{"num_hidden_layers": 14, "hidden_size": 448, "n_experts": 96, "experts_per_token": 8, "d_expert": 64, "d_shared_expert": 128, "hidden_act": "geglu", "moe_layers": [4, 5, 6, 7, 8, 9, 10, 11, 12, 13], "router_score": "softmax", "normalize_top_k": true, "routed_scale": 2.5, "balance_loss": 0.00228, "balance_bias": false, "router_z_loss": 0.001, "init_std_router": 0.0183, "lr_router": 0.000415, "vocab_size": 8192, "norm": "rmsnorm", "norm_eps": 1e-05, "tie_word_embeddings": false, "optimizer": "adamw", "learning_rate": 0.000696, "beta1": 0.9, "beta2": 0.95, "max_grad_norm": 1.0, "batch_tokens": [65536, 131072, 262144], "max_seq_len": 1024, "train_tokens": 1212000000, "max_steps": 8369, "dataset": "wikipedia_en"}
Below are experts of layer 9 (counted from 0) of a mixture-of-experts language model. Rows are named router (the router's row for the expert), gate (a neuron's input weights, with its number), up (a neuron's input weights, with its number), down (a neuron's output weights, with its number) and show model dimensions 336-447. Each number is 500 + 25 x the weight over its row's rms, rounded and kept within 0 to 999. Numbers have three digits each.
Before each expert's rows: "comes before" lists some tokens at least twice as common just after its tokens as in all text; "mostly gets" lists some tokens that are sent to it at least half of the time. This comes from a sample of Wikipedia text that the model never trained on. Tokens count by the router's weight.

# expert 43
comes before: ",", " and", " of", " =", "\"", " for"
mostly gets: "ological", "ical", "ional", "ary", "ties", " political"
router:476558535459475505479487508513448471556566482506513502527509527497506506509495449501489460492471509475475530497503537493490495531517513507489512523491490494502517506515508541490514486500544479553516512538481520497493471494488500495493501509512437478518502487523500507491521502464492524551513530497461498479504485532493444514477487478494
gate0:506502458474525504529517492485507533507507494501478521470500527490503516481534496475477468494515459495527485513511530486486498459487492476556495490508527525504484501496505473525490482488453496491491474494532530509516482502513491512520507543523522457500519495485499508522516500507557501502504535476474539492496503463538489493482546536510
up0:503486532473515486476467473477477511518535509483529473511481556453467436497467495488550496521482513482513470510462498494539517511513442476516482505493458508490508491474531492494518539480460483487482492512528489502488475516525510476549486529487507508484469441516468474509490457503507494549488485532461504508492490530491514519498517468485
down0:556506474493488512474499500509555523482486493474539491513524515520460491554525506513498536498546508494501482499489479515484504490553505488473504515483525497481490522523499518519495516527460482524482487555473497534479529495507509549492536504488468495534506540481562524500510489509484513504487508465462539497485467464521501530492473457479

# expert 34
comes before: " of", ",", ".", " in", " and", "s"
mostly gets: " House", " Council", " city", " church", " house", " town"
router:476503509464472465471518502514443490540523479484522494508504498493487532514505464512456503488477536491489509490497543484497484536520487474515522506477477479538516496526497512502493522505507494518489535509463483512474473507477517506487483544472490461518480481541491474497502496465499509556502499502497508524483480514498442530491481461519
gate0:496490525491439516450535471476466488480537483485493480521501507459523507508490540479494503509480520515502525502495489493473463491472501501495489496497512504500508500475515499490542579510507489510510511550517528513490429483538552508454482490483508515542502467527498508476541476505451506546551524490471462500467496495488504489458535484487
up0:483455498482459486498515529510549528535497489468531491495483489493507450530466486499519501490446497432510534483543503516493475511547454520496484533467507481515497501494509509511470525539472511453502473487520525531499471509515488498490495498481478484459513522499506501510535513479510554536526521483458496508484509513461521490478525597501
down0:512485502460486483476503466517475485526508492480456478452487503500496544505467507534508491487529491519493543500506504496469515513509491521499489500509482459504486501467485500445512525500528476473521494513504465481492455513488529478459518485541500508509486503508549549474507494497463479460502488515490515521522504525492520510472499504511

# expert 57
comes before: " of", ".", ",", " and", "s", " in"
mostly gets: " end", " land", " story", " court", " water", " fire"
router:470540488464483470486520491508469476511554504472473469517528500519498528509528486529447491513513492473494515488482491469470478523507477448465518542476470471544531528500495515493490530467508482536518513525482490488472464477484571499488506492462467481497492475514499491455488467479456511549529513511496499502491466497506483514505490473496
gate0:482493509479501470496455455485475476535518505517470474482474528533480522539532540554494515498497477477532499470482482508482467566536500535495483464527480539521555511484522538462508526527477493508452469505471513491494472491513526510511502499516506479500540467480486504470493505506495486475488484476503472509536475523487478501530471526562
up0:519496520516468532463513511532500510484477504481504482492530490491492468476515456455521497508465536508506522504535566490508480450512503475502506521502453485475448481500495480512528491461534518493544560479504486512503512477461460512463482506501483526523493536514511497500540495468540509528496500479512505479473529472516504492470486507450
down0:491488482481489514509500509462511462495535493490522518511504475492505484535488522482522486560470523534502512503498516500520528531511503496559489474534432538493478534513490536517491481532494478510511516493487518527542516538502503545493561501492454544505532444522532529475497509546538558511482486482529454486474502463505514496475522482495

# expert 66
comes before: " the", ",", " and", "\"", " in", " to"
mostly gets: "ful", "ious", "zed", " effective", "able", " in"
router:461514533497467476483516502504493496527504491477510513506512546493488508515485471503493476493473503491489547497492515499486492538514464475506510518482458496545504519493507549475509499490567459534504488503516506494470479471482513483467478501464459474523520479510492479470498479489463552536514541473456493524487471525489459511486476465496
gate0:440463469524497511482505507516516458490524501498490510494510515487491551528493524500485459524478548498498487483486572447513491493466543516458467489480499472496475514482498508478485485535504467485488518478517469471465510461477504467439487504520425498506531522499502468514513447500533504528455480494439504492534522486521540470492491508523
up0:485495498518509465519528513482536480462517534430450508515509523468503555469508512438515493493465521515462501515484536491518503421483476489513475484510499505471479513470488491524475516547488468500494538459525485499482525449487468525456497472513484491514517497500507485480479470468489530516475524489487489522524467456518546519527497529501
down0:489522498515489488482488550515497480501527524500504485547531486523501495487522461484469490528463543525518477455497523515534494520482510516490534475473501478458519488532487524484475489482487527488516503507513495504473472495483509457531456500486541485506476443500528495501484503509524479501484524506489544516485469526494505491531519523539

# expert 0
comes before: ",", ".", " |", " and", " (", " in"
mostly gets: " vocals", " services", " engine", " Regiment", " aircraft", " system"
router:476532517473471496469532502539491494523527502442507493534505509489523511529517448522494470473468545497438516453472502489483488531518497496483508514470481479555523502484488525479495511490500477528497510512497490492482458468483498503487458538460477473523478503507496503475531507494477512540513495500482491504493452529484465534476494468485
gate0:480503494473473477491483485508525480534511507495520502513532433505535497506536475478491477510510441507480508460492539493482474462493476480539503460480526446492557494514505498526548495488511483513541512495480543497446503546455456459473472498552517460501489461496480505484493444526541551533496500495488517502540489445515503518488513501495
up0:513538537480500513436530460515453513473504459519509499491495556472484501511482494491489561524495559465510519519534480467505509560495540489489503537480489500498484512493484514483483507510550460478504530516469475515486477476516528473477521512467488528570497499510484487498508517491458451497508499489531535519483490527482476514494488483536
down0:522517531489519505489492488515481538477494513475480524514492541501489547502491485485486510523489475517546504517490474525536490477490487511490449465484518528459527472509501501489480495495446499526522494487487518553489485461504478508519548480557501501450483476467502535475481561514517501502523537525497493532491538540513479495513519535501